Experts of a small language model.
Size: vocabulary 11602, 67.8M parameters.
Experts: 64 experts in each of 10 layers, 64 SwiGLU neurons an expert, 3 picks a token, a softmax router, a shared expert of 256 neurons.
Training: a variant of SOAP for the experts, 384M tokens, 5855 steps.
Below are experts of layer 5 (counted from 0) of a mixture-of-experts language model. Rows are named router (the router's row for the expert), gate (a neuron's input weights, with its number), up (a neuron's input weights, with its number), down (a neuron's output weights, with its number) and show model dimensions 256-319. Each number is 200 + 20 x the weight over its row's rms, rounded and kept within 0 to 999.
After each expert's rows: "comes before" lists some tokens at least twice as common just after its tokens as in all text; "mostly gets" lists some tokens that are sent to it at least half of the time. This comes from a sample of Wikipedia text that the model never trained on. Tokens count by the router's weight.

# expert 33
router,216,222,213,144,189,200,206,184,189,194,183,206,186,210,199,199,203,203,199,211,189,169,233,214,189,213,171,221,179,193,176,203,200,205,217,229,176,180,211,186,215,194,203,185,200,208,206,204,235,184,206,183,181,162,172,206,211,244,171,219,212,197,216,157
gate0,228,201,242,199,218,180,179,214,189,230,213,217,181,225,162,203,183,196,194,178,201,207,180,214,187,196,201,199,210,197,223,184,209,214,177,211,197,228,206,193,227,216,202,172,175,217,191,184,188,170,199,198,200,206,216,196,228,162,180,177,189,181,205,191
up0,207,207,211,218,197,190,185,202,200,210,189,222,232,206,176,161,211,218,198,177,191,219,216,206,217,168,230,173,183,176,195,162,193,228,199,201,196,214,230,193,196,194,210,172,193,239,192,206,166,170,202,187,225,175,192,196,212,193,194,207,171,207,235,168
down0,216,150,172,186,188,204,204,218,210,200,231,226,176,211,202,176,190,177,167,226,189,187,190,175,193,199,180,229,211,179,220,199,215,213,209,215,194,184,231,221,205,196,186,200,184,182,209,184,173,193,175,195,182,178,192,211,146,178,196,175,219,198,219,174
comes before: "-", "|", "\n", "=", "==", "In"
mostly gets: "\n", "\n ", "New"

# expert 14
router,172,207,212,218,189,225,177,162,204,163,208,174,221,219,157,190,203,184,196,216,213,213,188,184,179,198,174,194,177,204,198,221,202,190,203,228,212,226,193,193,223,186,188,213,185,181,199,201,179,162,238,203,196,186,203,154,212,233,216,194,211,192,227,188
gate0,188,185,174,215,173,215,188,219,192,183,227,228,245,213,197,185,170,164,225,168,205,191,216,199,214,168,198,210,192,198,205,190,207,194,222,184,198,242,199,195,164,192,174,167,222,184,196,204,188,182,230,177,205,170,186,191,188,203,189,195,217,202,165,220
up0,188,190,228,163,244,225,192,211,188,185,200,172,189,216,178,205,218,204,189,184,201,223,195,186,195,185,187,189,186,215,198,174,211,199,217,195,198,199,187,189,198,242,205,186,181,208,160,204,210,230,169,207,176,224,177,200,194,221,193,218,195,181,170,184
down0,187,198,240,199,205,222,227,199,218,186,233,187,201,246,171,199,210,184,178,146,238,200,178,232,200,205,161,209,197,191,226,231,179,211,202,225,181,161,213,206,213,174,208,257,197,184,203,201,213,174,195,211,166,196,190,220,242,214,205,213,178,183,220,193
comes before: " of", " in", " University", ".", " School", ","
mostly gets: " University", " Museum", " Institute", " College", " School", " Council"

# expert 61
router,242,184,209,201,198,204,226,187,173,216,209,212,194,185,207,167,226,192,194,188,203,198,209,215,165,220,186,197,161,182,174,205,206,155,213,163,202,224,209,173,167,199,206,200,205,209,186,184,200,194,221,210,207,222,170,204,176,203,211,172,172,204,182,205
gate0,216,184,200,220,208,190,179,195,221,179,206,202,188,188,166,154,166,187,233,182,215,197,222,225,168,198,191,185,249,203,231,211,194,211,200,193,227,178,219,217,195,223,204,190,209,160,198,197,228,231,166,174,190,209,203,204,207,209,202,202,178,143,203,216
up0,244,202,175,222,186,196,196,223,212,187,207,181,188,163,182,197,190,193,187,171,195,183,169,216,184,218,163,236,196,188,226,236,184,211,241,180,216,199,205,161,274,196,213,197,210,180,183,190,174,201,221,204,211,208,164,199,255,186,206,208,220,184,189,188
down0,204,268,185,185,236,206,228,187,209,248,224,189,168,206,188,186,230,201,169,184,199,195,198,184,179,211,175,192,208,212,205,186,221,233,217,186,206,194,201,184,225,200,230,231,195,205,192,229,218,228,177,249,203,177,199,194,211,189,231,206,220,205,190,179
comes before: "\n", " Succeeded", " by", " of", " also==", " Preceded"
mostly gets: "==See", " also==", "|---|---|---|", "s==", " Preceded", "==History=="

# expert 27
router,206,226,173,175,211,187,194,173,187,187,170,228,217,222,178,186,172,245,187,177,209,183,170,194,216,175,219,247,235,207,187,226,174,234,201,200,203,153,197,187,204,203,226,168,234,171,182,186,187,219,200,222,181,177,194,196,170,202,185,197,213,236,197,217
gate0,207,184,221,166,195,198,183,185,205,247,175,228,161,207,204,179,216,158,200,214,195,211,184,205,201,204,203,205,175,215,183,199,239,179,196,200,179,155,167,193,187,176,188,169,200,207,227,188,212,208,197,179,179,194,214,200,209,203,171,213,184,230,181,217
up0,209,199,187,183,170,224,226,167,191,200,168,218,217,236,231,169,225,219,199,206,232,228,224,252,185,224,172,190,230,185,189,210,221,184,174,244,174,164,202,211,212,213,239,216,176,184,200,196,213,206,191,185,171,210,194,212,189,210,218,181,170,191,193,228
down0,210,209,190,203,194,208,183,211,213,169,216,190,167,202,176,188,183,210,193,197,212,194,187,207,150,225,188,198,197,236,195,233,191,185,200,192,211,166,182,178,174,166,190,156,178,233,201,224,191,191,186,171,194,185,228,171,215,233,203,179,210,181,186,178
comes before: " the", " The", " B", " K", " New", " T"
mostly gets: " County:", " Location:", " birth:", " District:", " near", " Genus:"

# expert 5
router,219,195,205,190,241,176,235,229,214,209,226,197,224,213,179,197,197,223,202,210,206,177,206,177,183,193,199,229,222,233,183,194,169,207,214,218,228,182,197,191,198,177,219,175,209,208,177,212,217,214,224,171,206,211,181,208,202,185,203,230,215,206,187,219
gate0,219,200,213,185,189,157,220,237,185,184,230,212,199,206,132,203,202,172,204,185,223,210,216,238,199,205,177,196,215,194,188,172,232,230,213,174,219,232,187,194,245,202,196,209,193,184,204,222,203,250,189,218,221,203,194,206,209,211,201,210,189,201,233,161
up0,176,210,170,223,189,194,236,184,206,203,159,190,228,209,205,196,195,199,192,200,219,196,212,205,229,197,235,204,189,166,197,215,168,197,211,197,183,168,209,215,191,226,248,229,195,213,171,190,227,185,164,205,213,199,235,184,201,177,190,188,192,228,213,196
down0,178,205,185,189,199,226,172,200,181,234,193,205,197,220,191,210,205,210,198,205,195,260,195,189,173,198,235,240,159,208,224,204,167,205,166,182,227,178,215,170,193,215,201,219,200,186,215,150,175,178,227,183,205,192,214,175,172,196,208,214,222,186,200,215
comes before: " the", " 198", " 197", " his", " 196", " 195"
mostly gets: " During", "After", " (age", " 194", " 196", " Animalia"

# expert 13
router,214,218,221,229,194,187,185,201,171,179,208,214,189,232,209,214,208,227,157,187,225,193,202,201,212,209,214,183,187,223,191,212,197,215,204,175,205,218,189,189,193,203,219,179,224,186,161,191,179,178,206,227,228,224,195,211,174,199,201,189,185,208,225,190
gate0,192,182,199,215,203,224,187,207,213,182,199,181,197,191,208,237,209,157,193,219,203,192,178,161,231,208,232,218,164,183,156,228,195,195,165,221,209,220,203,175,188,192,188,235,200,158,218,230,224,235,195,200,200,194,155,234,176,216,202,177,192,179,213,193
up0,184,181,227,153,206,227,186,215,181,160,211,167,174,199,188,200,212,182,239,235,193,193,216,199,186,186,188,192,226,230,170,176,205,174,201,181,201,220,223,245,188,213,199,192,155,185,210,202,202,202,203,192,222,204,220,201,207,193,220,215,179,179,181,195
down0,187,176,180,198,200,171,173,205,231,182,215,187,173,220,201,163,211,227,205,222,228,182,191,226,215,202,196,210,215,201,180,197,197,193,216,188,183,191,205,177,189,199,242,192,181,190,215,209,200,184,225,202,188,197,212,166,169,202,184,213,166,224,175,180
comes before: " |", " ", " MF", " —", " W", " L"
mostly gets: " ESP", " GER", " CAN", " FRA", " AUS", " ITA"

# expert 49
router,231,185,225,209,193,193,188,178,231,186,175,226,239,145,234,190,182,213,191,197,195,155,206,175,199,208,222,192,179,176,223,172,239,202,232,212,186,181,206,217,173,164,163,212,199,202,151,210,174,167,180,214,191,215,190,222,216,219,236,202,180,193,195,221
gate0,192,191,180,176,212,207,203,178,181,159,189,203,209,182,199,177,187,200,157,204,231,186,173,198,197,189,217,220,217,173,205,186,225,178,203,191,179,186,224,252,192,175,186,214,179,183,171,223,172,214,179,204,152,200,213,219,199,189,196,167,217,170,218,186
up0,223,175,200,187,211,229,226,216,185,210,158,215,187,205,197,211,182,199,174,213,195,227,206,155,205,179,209,212,202,204,217,169,254,214,220,218,241,192,169,163,202,176,205,199,211,247,170,193,196,193,206,175,200,216,154,208,180,185,191,142,194,203,195,218
down0,206,217,192,204,210,214,225,166,212,193,187,214,233,211,185,198,213,199,221,220,178,216,205,168,216,161,217,180,180,213,180,213,194,210,215,194,234,222,182,194,211,211,248,191,209,191,217,168,183,205,191,191,163,189,208,175,179,198,205,189,219,187,208,185
comes before: " in", " to", " on", " a", " as", " the"
mostly gets: " played", " moved", " worked", " began", " playing", " died"

# expert 53
router,199,185,201,218,243,181,180,207,193,182,176,196,196,179,253,191,193,182,216,204,207,165,167,218,199,227,205,207,181,226,193,170,211,218,224,153,219,200,168,202,222,190,172,222,211,229,160,200,193,173,239,195,208,199,197,211,189,198,188,190,219,222,219,199
gate0,208,231,186,255,194,190,159,194,187,196,209,188,205,205,180,219,189,209,218,212,209,216,208,168,202,218,196,198,157,189,183,215,208,200,196,208,200,198,201,206,210,208,184,213,225,247,203,176,204,212,172,196,182,211,214,187,177,205,171,223,206,201,195,193
up0,196,180,193,204,200,202,207,200,153,220,185,221,178,210,224,175,205,193,172,160,207,210,205,239,194,204,186,209,202,223,238,167,220,219,173,205,186,197,204,172,163,224,203,201,200,207,193,199,167,216,186,198,203,183,232,187,223,247,223,145,196,171,212,199
down0,211,184,195,171,191,199,191,195,203,188,209,221,159,219,218,199,185,183,211,187,223,220,174,172,194,226,244,213,198,199,187,208,208,188,174,216,170,200,235,206,183,190,196,188,194,216,224,177,196,214,190,182,221,178,238,197,171,186,206,197,183,200,181,184
comes before: " of", " was", " in", ".", " to", ","
mostly gets: " time", " show", " album", " game", " way", " games"

# expert 43
router,193,168,213,206,222,205,165,180,185,207,213,175,235,232,188,185,182,213,224,218,203,170,205,177,244,196,220,207,233,218,219,202,194,194,204,197,211,198,205,182,245,197,211,178,184,182,211,213,208,200,191,215,190,230,165,202,242,213,178,211,213,213,216,186
gate0,202,208,196,197,203,194,204,188,183,206,179,169,238,155,152,206,176,195,211,183,185,236,223,193,192,184,202,203,250,207,239,195,210,185,146,215,182,176,250,173,215,185,205,193,183,198,206,189,202,195,206,211,195,229,222,209,192,210,213,201,194,194,188,210
up0,197,186,202,220,187,213,210,215,172,196,188,217,177,213,257,200,222,222,205,200,184,186,195,208,189,209,195,168,179,205,209,138,211,197,207,198,173,211,185,179,180,210,191,191,190,224,210,201,216,197,197,158,228,206,197,207,214,194,192,178,198,196,226,198
down0,175,214,188,215,186,182,178,188,178,204,195,192,183,156,216,216,203,220,219,205,166,213,210,153,211,202,215,188,195,215,178,198,212,193,220,176,200,200,186,197,220,197,163,241,223,222,204,214,194,227,165,183,225,215,241,217,178,198,215,196,211,206,156,186
comes before: " the", "\"", " a", " The", " You", " his"
mostly gets: "の", " across", " You\"", " about", " around", " regarding"

# expert 21
router,218,185,202,191,189,202,162,187,204,216,205,190,171,178,207,162,206,204,213,230,177,179,227,206,191,193,220,190,227,174,220,212,170,189,211,188,217,195,209,170,207,207,217,184,183,197,165,220,185,252,209,231,200,221,177,198,192,168,224,235,151,171,194,211
gate0,239,192,217,215,225,201,193,207,160,227,211,189,204,210,207,154,199,210,218,219,194,205,217,206,197,228,202,215,200,162,198,178,225,183,210,237,183,254,211,202,215,178,218,214,217,195,181,227,201,228,216,189,209,220,178,226,219,212,196,190,206,202,193,182
up0,170,217,194,223,194,171,193,209,224,164,215,196,200,204,225,202,212,170,231,194,197,216,200,206,167,246,163,207,243,213,191,244,191,242,188,212,205,196,178,193,202,222,180,189,208,196,219,186,197,188,216,218,206,197,208,175,201,172,164,179,213,218,188,186
down0,208,213,196,206,192,215,219,215,213,189,199,205,213,222,226,199,173,218,202,204,209,204,204,196,199,225,176,215,195,232,214,197,160,189,237,207,227,169,178,178,160,187,160,204,202,198,222,182,195,195,194,207,195,181,193,161,178,211,193,187,212,191,199,217
comes before: " |", " /", " 0", ".8", "–6", ".0"
mostly gets: " Apps", " 21", " 31", " 0", " 13", " 27"

# expert 26
router,200,211,203,172,188,204,169,201,178,196,205,196,205,213,190,189,198,213,172,224,215,203,200,211,199,218,212,209,181,202,172,196,224,212,208,212,206,169,179,179,184,187,225,198,205,169,236,206,210,193,188,197,192,204,225,219,211,206,207,137,215,191,252,220
gate0,207,190,213,188,202,209,169,184,233,247,186,187,173,212,216,188,221,211,209,185,179,210,231,161,214,218,218,193,197,220,191,200,192,197,191,227,185,226,202,215,158,210,225,206,181,174,199,177,205,195,212,208,207,238,213,198,164,207,192,217,207,191,214,175
up0,166,197,195,184,181,160,181,228,191,152,207,222,170,209,181,243,249,213,195,193,193,186,180,204,201,170,220,205,198,201,186,187,189,208,218,166,203,179,201,212,217,173,191,189,231,230,222,166,173,195,187,188,225,168,202,213,207,181,232,210,195,195,199,215
down0,215,197,152,161,178,172,216,183,213,224,186,196,186,188,211,225,214,212,195,218,213,170,204,194,212,212,223,214,215,225,204,184,193,176,219,205,209,184,194,181,229,184,215,202,201,179,231,174,223,181,196,191,208,203,219,225,211,214,230,213,194,232,155,196
comes before: " ", "|", " Turnout", " 0", " Total", " Registered"
mostly gets: " ft)", " Swing", "km", " Turnout", " mi)", " Registered"

# expert 37
router,208,218,216,186,187,204,214,221,179,217,214,195,231,239,171,216,199,227,183,201,208,235,179,170,196,183,182,247,246,225,185,210,185,226,175,209,196,193,229,202,186,197,197,192,241,182,209,223,207,207,192,216,165,199,200,199,216,171,224,192,208,198,229,199
gate0,203,212,220,188,211,221,210,195,209,201,197,201,164,205,195,205,223,224,197,216,194,240,197,179,196,199,210,179,206,216,172,177,211,195,176,213,218,196,201,209,190,213,225,204,212,205,195,216,219,192,200,213,163,188,213,177,249,226,211,181,223,211,187,174
up0,160,207,186,201,174,214,191,208,199,186,229,175,156,205,190,210,190,221,206,171,199,222,230,192,172,231,211,184,217,216,177,178,187,187,186,235,181,184,216,192,156,149,204,199,206,208,214,236,218,173,222,185,158,206,226,183,202,220,191,231,184,194,180,215
down0,198,205,191,203,194,173,235,204,199,160,216,205,182,196,234,170,211,195,191,208,221,219,191,194,204,182,171,180,209,199,212,169,211,226,170,201,188,184,214,237,197,194,190,179,215,179,176,209,247,203,178,204,172,221,179,197,187,198,202,193,193,220,189,199
comes before: " the", " and", " a", " other", " but", " which"
mostly gets: " or", " than", " and", "ices,", "ities,", "ity,"

# expert 58
router,214,203,213,210,196,200,185,213,210,216,181,214,193,195,202,228,174,169,211,186,196,153,182,198,240,235,205,240,152,207,208,188,197,226,193,176,185,183,204,226,159,187,195,201,214,246,210,202,176,203,176,223,206,239,204,191,172,214,184,201,227,196,198,210
gate0,182,218,227,213,202,215,262,211,201,226,207,187,180,190,185,185,166,181,180,187,177,226,193,205,185,237,187,177,217,214,226,204,200,196,191,203,207,192,202,219,187,165,213,211,210,207,200,213,224,194,165,200,197,205,217,201,168,224,167,212,254,196,159,201
up0,208,180,191,224,210,202,190,199,197,180,187,184,220,235,171,199,196,200,216,183,210,193,190,186,205,200,187,187,226,220,201,165,193,231,242,182,191,198,189,183,226,196,189,196,157,157,183,211,171,212,185,204,183,197,166,178,167,199,176,176,227,186,235,174
down0,236,212,201,177,191,219,158,238,195,215,210,175,205,204,174,191,196,222,249,195,185,177,188,186,208,207,210,214,204,225,215,158,185,161,142,199,232,172,245,192,213,191,157,163,221,196,168,185,177,171,213,194,179,223,177,221,170,206,215,207,188,196,182,241
comes before: " of", " to", " in", ".", "ing", " on"
mostly gets: " down", " back", " up", " way", " start", " date"

# expert 52
router,210,216,203,228,180,194,196,169,226,210,228,217,212,173,200,207,172,213,218,203,177,167,205,162,190,213,185,197,168,210,228,204,224,207,236,239,214,165,185,229,184,152,175,191,195,184,213,215,185,167,167,195,166,208,182,224,221,212,210,208,187,192,198,224
gate0,198,190,202,201,225,171,217,172,223,229,239,195,230,173,135,234,218,185,217,200,197,196,191,214,222,199,220,188,190,235,214,229,164,185,238,217,206,197,239,166,235,201,222,193,181,181,181,186,197,183,211,234,186,243,194,183,186,199,207,223,203,191,237,208
up0,214,198,206,195,205,194,183,215,190,188,157,190,193,215,193,209,209,190,199,198,196,176,194,180,197,201,187,194,244,236,151,190,221,196,190,152,185,203,175,224,227,193,160,202,219,213,191,164,192,206,239,202,189,197,209,202,183,204,202,204,193,234,182,219
down0,235,167,201,196,196,228,191,212,221,167,205,207,190,217,201,180,223,194,188,203,167,158,179,214,222,172,198,205,175,159,162,231,200,178,228,217,193,176,149,205,191,201,249,213,153,238,215,210,188,209,193,247,182,178,231,204,196,173,222,189,216,197,167,196
comes before: " the", " to", " a", " in", " on", " his"
mostly gets: " moved", " began", " worked", " went", " joined", " returned"

# expert 35
router,200,209,212,202,207,208,168,226,172,168,231,197,207,229,183,176,172,211,196,170,225,186,178,175,198,179,216,208,204,195,188,218,176,253,172,221,190,212,199,179,216,250,195,160,214,189,211,198,201,228,187,172,188,202,191,191,224,177,188,234,216,178,177,192
gate0,208,211,229,197,209,195,209,205,200,183,169,166,220,203,194,211,184,200,206,182,193,206,202,197,222,210,191,199,193,167,243,206,177,216,176,192,163,176,232,194,225,238,177,192,176,216,208,201,224,179,201,193,207,239,216,213,204,190,194,198,243,204,172,188
up0,203,212,171,200,182,188,214,193,220,216,191,209,193,189,199,207,181,181,204,211,222,206,173,189,223,205,172,207,232,200,190,195,197,197,222,168,199,219,170,207,240,208,236,194,214,218,232,202,198,196,222,172,224,184,233,203,184,195,190,196,221,224,200,158
down0,193,185,205,214,193,207,156,202,190,256,215,178,163,194,226,185,214,181,224,178,201,237,184,233,169,225,176,216,219,185,183,205,206,217,222,217,224,203,198,183,220,199,198,222,205,173,187,186,184,198,210,210,224,217,156,172,184,197,205,207,180,164,180,202
comes before: " the", " a", " his", " their", " her", " its"
mostly gets: " about", " around", " than", " over", " across", " approximately"

# expert 22
router,199,225,230,202,199,204,170,198,193,196,176,180,174,200,198,200,172,211,207,205,173,197,180,229,201,222,207,172,219,229,207,203,203,203,205,206,188,218,177,172,161,204,190,210,202,197,220,203,190,221,174,203,205,207,199,206,206,218,196,194,147,209,201,178
gate0,198,198,210,233,194,212,213,197,207,196,196,207,184,198,218,183,182,222,196,182,156,184,178,171,177,155,206,199,173,214,210,223,227,203,212,182,199,202,183,196,192,174,190,182,190,204,212,194,178,192,186,190,233,200,187,198,226,209,240,171,209,204,207,236
up0,193,239,257,199,214,222,222,186,193,195,190,202,191,202,229,200,230,189,222,186,202,167,164,202,172,198,159,190,216,203,203,234,184,168,186,208,186,201,145,163,139,213,171,206,184,206,183,237,201,196,228,194,204,214,193,195,212,182,202,176,185,193,205,218
down0,175,200,189,187,214,226,193,194,178,193,216,191,175,182,209,213,187,203,145,191,194,213,195,197,177,198,194,208,223,209,216,186,195,190,225,217,204,222,190,201,197,194,184,249,214,195,191,185,206,186,166,224,204,151,217,200,210,200,173,184,191,210,211,168
comes before: " |", " and", "'s", " was", ",", " (born"
mostly gets: "ović", "ić", "owski", "kins", "kov", "ski"

# expert 60
router,176,208,193,212,216,177,219,243,200,176,189,220,194,225,234,176,194,191,221,195,207,178,167,200,227,205,196,200,189,215,181,196,171,192,216,163,225,182,179,220,196,210,205,240,223,272,181,237,206,174,200,210,216,200,203,198,212,180,189,216,206,194,191,187
gate0,218,198,163,201,201,178,196,153,199,204,200,224,220,217,227,196,192,202,169,181,190,177,181,164,212,164,193,185,203,177,201,213,240,186,175,188,181,207,193,203,217,221,215,208,225,179,176,219,222,169,208,179,156,188,200,177,216,204,181,214,186,200,199,192
up0,193,195,228,169,229,237,191,198,156,221,215,209,198,172,232,196,238,188,190,211,198,192,210,218,227,195,222,197,206,209,176,200,209,211,178,200,180,247,181,216,205,193,237,204,210,194,203,177,219,213,177,220,144,195,220,192,168,204,187,154,218,200,218,198
down0,173,219,189,156,192,203,204,176,198,182,178,159,206,209,187,216,192,184,138,282,191,207,186,177,188,184,216,210,182,193,195,189,181,184,199,199,142,195,185,225,159,177,192,208,203,201,223,206,186,170,173,222,215,158,201,208,196,218,190,182,203,234,188,218
comes before: " of", " was", "'s", ".", " is", ","
mostly gets: " original", " story", " its", " album,", " latter", " island"

# expert 3
router,219,215,238,183,215,189,213,238,204,185,230,219,180,183,195,160,226,184,187,193,167,166,209,184,181,219,165,238,194,239,245,223,215,196,193,214,204,178,228,227,189,158,191,196,195,208,203,180,190,211,194,220,217,195,189,174,183,189,219,227,218,185,170,206
gate0,178,203,191,208,204,217,159,222,224,183,210,207,193,239,196,224,167,153,189,234,197,211,218,172,233,196,191,190,186,220,199,186,231,171,230,245,209,237,173,244,186,220,179,212,187,195,224,208,175,187,188,201,225,199,179,183,171,167,194,201,183,236,188,204
up0,179,164,184,204,202,168,186,178,191,195,197,185,163,208,223,239,215,213,193,238,226,169,168,205,201,232,180,193,218,176,194,224,223,238,191,210,205,186,212,211,228,202,180,186,233,189,189,184,206,205,224,211,208,188,212,197,193,206,179,189,218,173,216,176
down0,230,162,192,214,191,203,217,202,202,196,187,210,203,195,231,220,215,237,170,203,211,173,177,197,207,204,197,205,219,137,186,162,198,209,177,199,223,213,192,205,236,228,176,156,188,188,208,187,215,175,198,182,195,207,204,183,222,214,197,214,191,213,207,218
comes before: " |", "\n", "),", " (age", " (aged", "–19"
mostly gets: " (aged", " (age", " 194", " 196", " 197", " Animalia"

# expert 57
router,213,231,205,220,226,168,217,184,217,185,213,215,191,161,218,234,167,230,202,181,204,206,175,187,218,180,219,192,168,226,228,214,212,229,225,223,185,186,181,201,227,194,173,203,181,185,188,190,210,218,209,193,180,183,195,215,198,182,182,185,183,187,193,207
gate0,199,202,191,229,207,190,190,203,195,164,211,189,206,184,188,167,221,214,237,213,197,213,220,211,194,215,209,201,202,206,178,223,204,187,176,186,206,225,188,174,183,181,200,203,208,205,193,204,217,204,224,178,220,186,202,220,198,202,221,220,198,151,242,242
up0,227,195,204,212,170,210,172,197,247,206,180,190,202,193,175,219,205,184,221,178,205,185,208,194,189,184,202,176,221,188,189,202,194,225,171,189,199,229,219,207,193,228,224,207,220,236,218,200,181,242,194,186,219,202,218,217,191,195,200,202,230,195,175,194
down0,188,195,206,250,179,213,201,199,176,180,182,197,178,200,191,214,210,205,199,164,227,159,212,219,210,213,173,209,209,172,187,215,198,216,214,190,199,194,207,186,192,202,189,189,214,189,186,237,166,217,194,185,134,182,228,196,251,188,213,209,190,231,196,221
comes before: " the", " he", " it", " they", " to", " that"
mostly gets: " when", " where", " that", " However,", " if", " because"

# expert 19
router,203,223,200,201,204,208,212,217,190,181,204,182,232,200,167,191,183,168,160,190,191,217,210,217,176,220,170,225,205,236,195,201,228,171,215,209,163,253,220,208,206,246,173,189,173,196,193,245,204,192,212,234,192,157,202,223,208,182,225,205,210,203,218,198
gate0,198,186,240,179,170,186,185,181,221,194,201,246,212,191,216,204,241,201,202,215,198,200,193,209,184,221,203,188,216,199,240,203,224,219,213,193,164,228,169,166,175,157,202,215,190,234,196,211,222,230,186,215,196,206,153,213,199,198,255,187,211,185,187,191
up0,188,188,219,232,200,196,210,199,206,224,205,183,175,152,214,207,215,187,227,196,208,204,208,215,186,179,204,203,195,175,197,201,194,185,184,158,185,185,196,209,183,209,180,215,201,183,213,230,183,212,214,169,187,202,205,207,195,194,208,256,209,181,197,165
down0,207,196,187,209,211,212,230,202,229,201,229,213,206,179,232,190,230,207,170,229,171,190,179,167,182,208,150,203,170,202,201,203,208,185,217,207,176,188,190,205,210,191,165,194,198,220,237,198,228,182,192,178,193,186,187,202,219,186,207,220,149,198,203,210
comes before: "\n", ":", "-", " Education:", " and", " of"
mostly gets: " politician", " director", " writer", " footballer", " singer", " editor"

# expert 48
router,226,231,197,170,237,212,212,199,224,135,159,204,187,226,190,205,239,193,198,171,217,217,198,176,217,185,219,218,227,219,190,237,204,186,186,189,254,211,213,204,163,191,154,235,198,200,161,188,178,192,199,211,240,194,208,174,191,211,217,198,183,181,226,195
gate0,223,207,213,192,198,186,204,205,238,172,222,219,193,189,212,205,177,191,193,228,173,220,204,165,211,178,193,189,163,179,208,180,216,197,203,195,205,178,233,198,236,206,204,206,234,187,186,187,201,198,202,168,151,184,189,182,182,195,227,217,174,221,232,174
up0,219,177,181,197,200,210,175,188,167,193,208,207,233,200,169,186,206,188,203,174,192,190,206,185,183,219,249,179,234,193,197,221,216,177,184,174,200,208,201,212,185,219,200,232,218,179,190,220,194,192,227,189,209,210,183,207,193,194,204,157,204,173,189,199
down0,202,233,207,216,209,184,179,181,206,220,199,194,182,198,208,195,245,185,174,165,194,216,201,202,217,217,169,211,156,205,186,186,201,189,198,188,215,215,178,193,194,180,228,166,217,213,216,176,219,186,194,205,204,179,194,210,204,234,192,167,228,193,198,209
comes before: " |", "ia", " States", " and", ",", "."
mostly gets: " India", " Spain", " Germany", " States", " England", " Poland"

# expert 31
router,177,207,195,201,183,194,233,206,179,183,229,183,233,229,186,182,200,185,202,182,195,219,221,215,192,219,205,197,196,206,178,199,201,187,216,191,160,213,219,209,202,223,204,234,192,219,238,211,182,164,227,239,194,202,231,218,201,187,216,185,208,195,213,191
gate0,188,222,182,182,218,140,196,242,221,183,223,171,193,213,178,202,223,179,218,209,186,169,176,212,239,196,235,219,197,210,192,181,189,193,209,165,203,167,237,211,242,191,222,194,164,211,188,181,197,189,202,207,181,175,222,198,233,188,217,228,204,163,174,215
up0,182,204,206,210,209,238,174,178,206,238,187,192,233,194,189,171,211,170,206,204,196,208,219,191,171,205,202,203,177,225,189,227,185,228,210,232,206,198,196,177,207,182,226,207,210,186,202,167,176,155,220,210,178,187,220,187,184,197,191,238,220,189,190,181
down0,212,192,195,192,204,211,180,178,212,255,166,216,184,186,199,187,161,232,209,238,165,192,205,238,194,185,186,213,210,220,187,204,210,211,199,222,188,195,184,177,203,157,187,224,174,157,194,186,203,180,232,206,185,216,192,214,232,208,168,223,182,173,189,209
comes before: " of", " and", " for", " who", " in", ","
mostly gets: " politician", " member", " members", " director", " writer", " footballer"

# expert 10
router,154,209,184,222,247,211,187,200,174,165,212,189,209,223,174,205,231,179,202,198,212,215,175,219,180,208,150,186,169,191,174,184,209,188,204,191,198,214,206,193,187,204,169,200,215,222,212,175,192,183,201,202,181,167,257,197,219,187,195,203,221,171,209,165
gate0,191,206,185,222,179,186,213,218,212,166,203,200,191,210,220,172,214,212,190,179,221,211,216,216,187,203,197,205,192,190,177,174,207,227,240,189,168,185,221,243,192,187,187,247,199,235,220,192,152,197,206,216,213,208,211,213,232,200,198,193,199,213,212,192
up0,214,244,199,241,198,208,237,181,210,185,200,206,205,183,173,207,207,211,197,200,188,207,207,212,195,209,184,211,228,215,195,249,211,189,202,210,193,197,186,185,184,180,206,216,144,196,221,242,198,198,193,216,170,177,193,185,181,192,178,183,207,223,195,180
down0,214,201,214,196,188,198,195,210,220,179,233,188,167,219,230,200,187,216,196,232,188,191,188,230,214,197,206,193,202,215,254,201,205,171,207,164,199,186,200,203,205,208,201,178,197,188,224,237,200,185,186,211,191,217,225,205,201,206,211,213,195,200,216,202
comes before: " of", " and", ".", ",", " in", "s,"
mostly gets: " University", " Museum", " Institute", " Association", " Council", " Arts"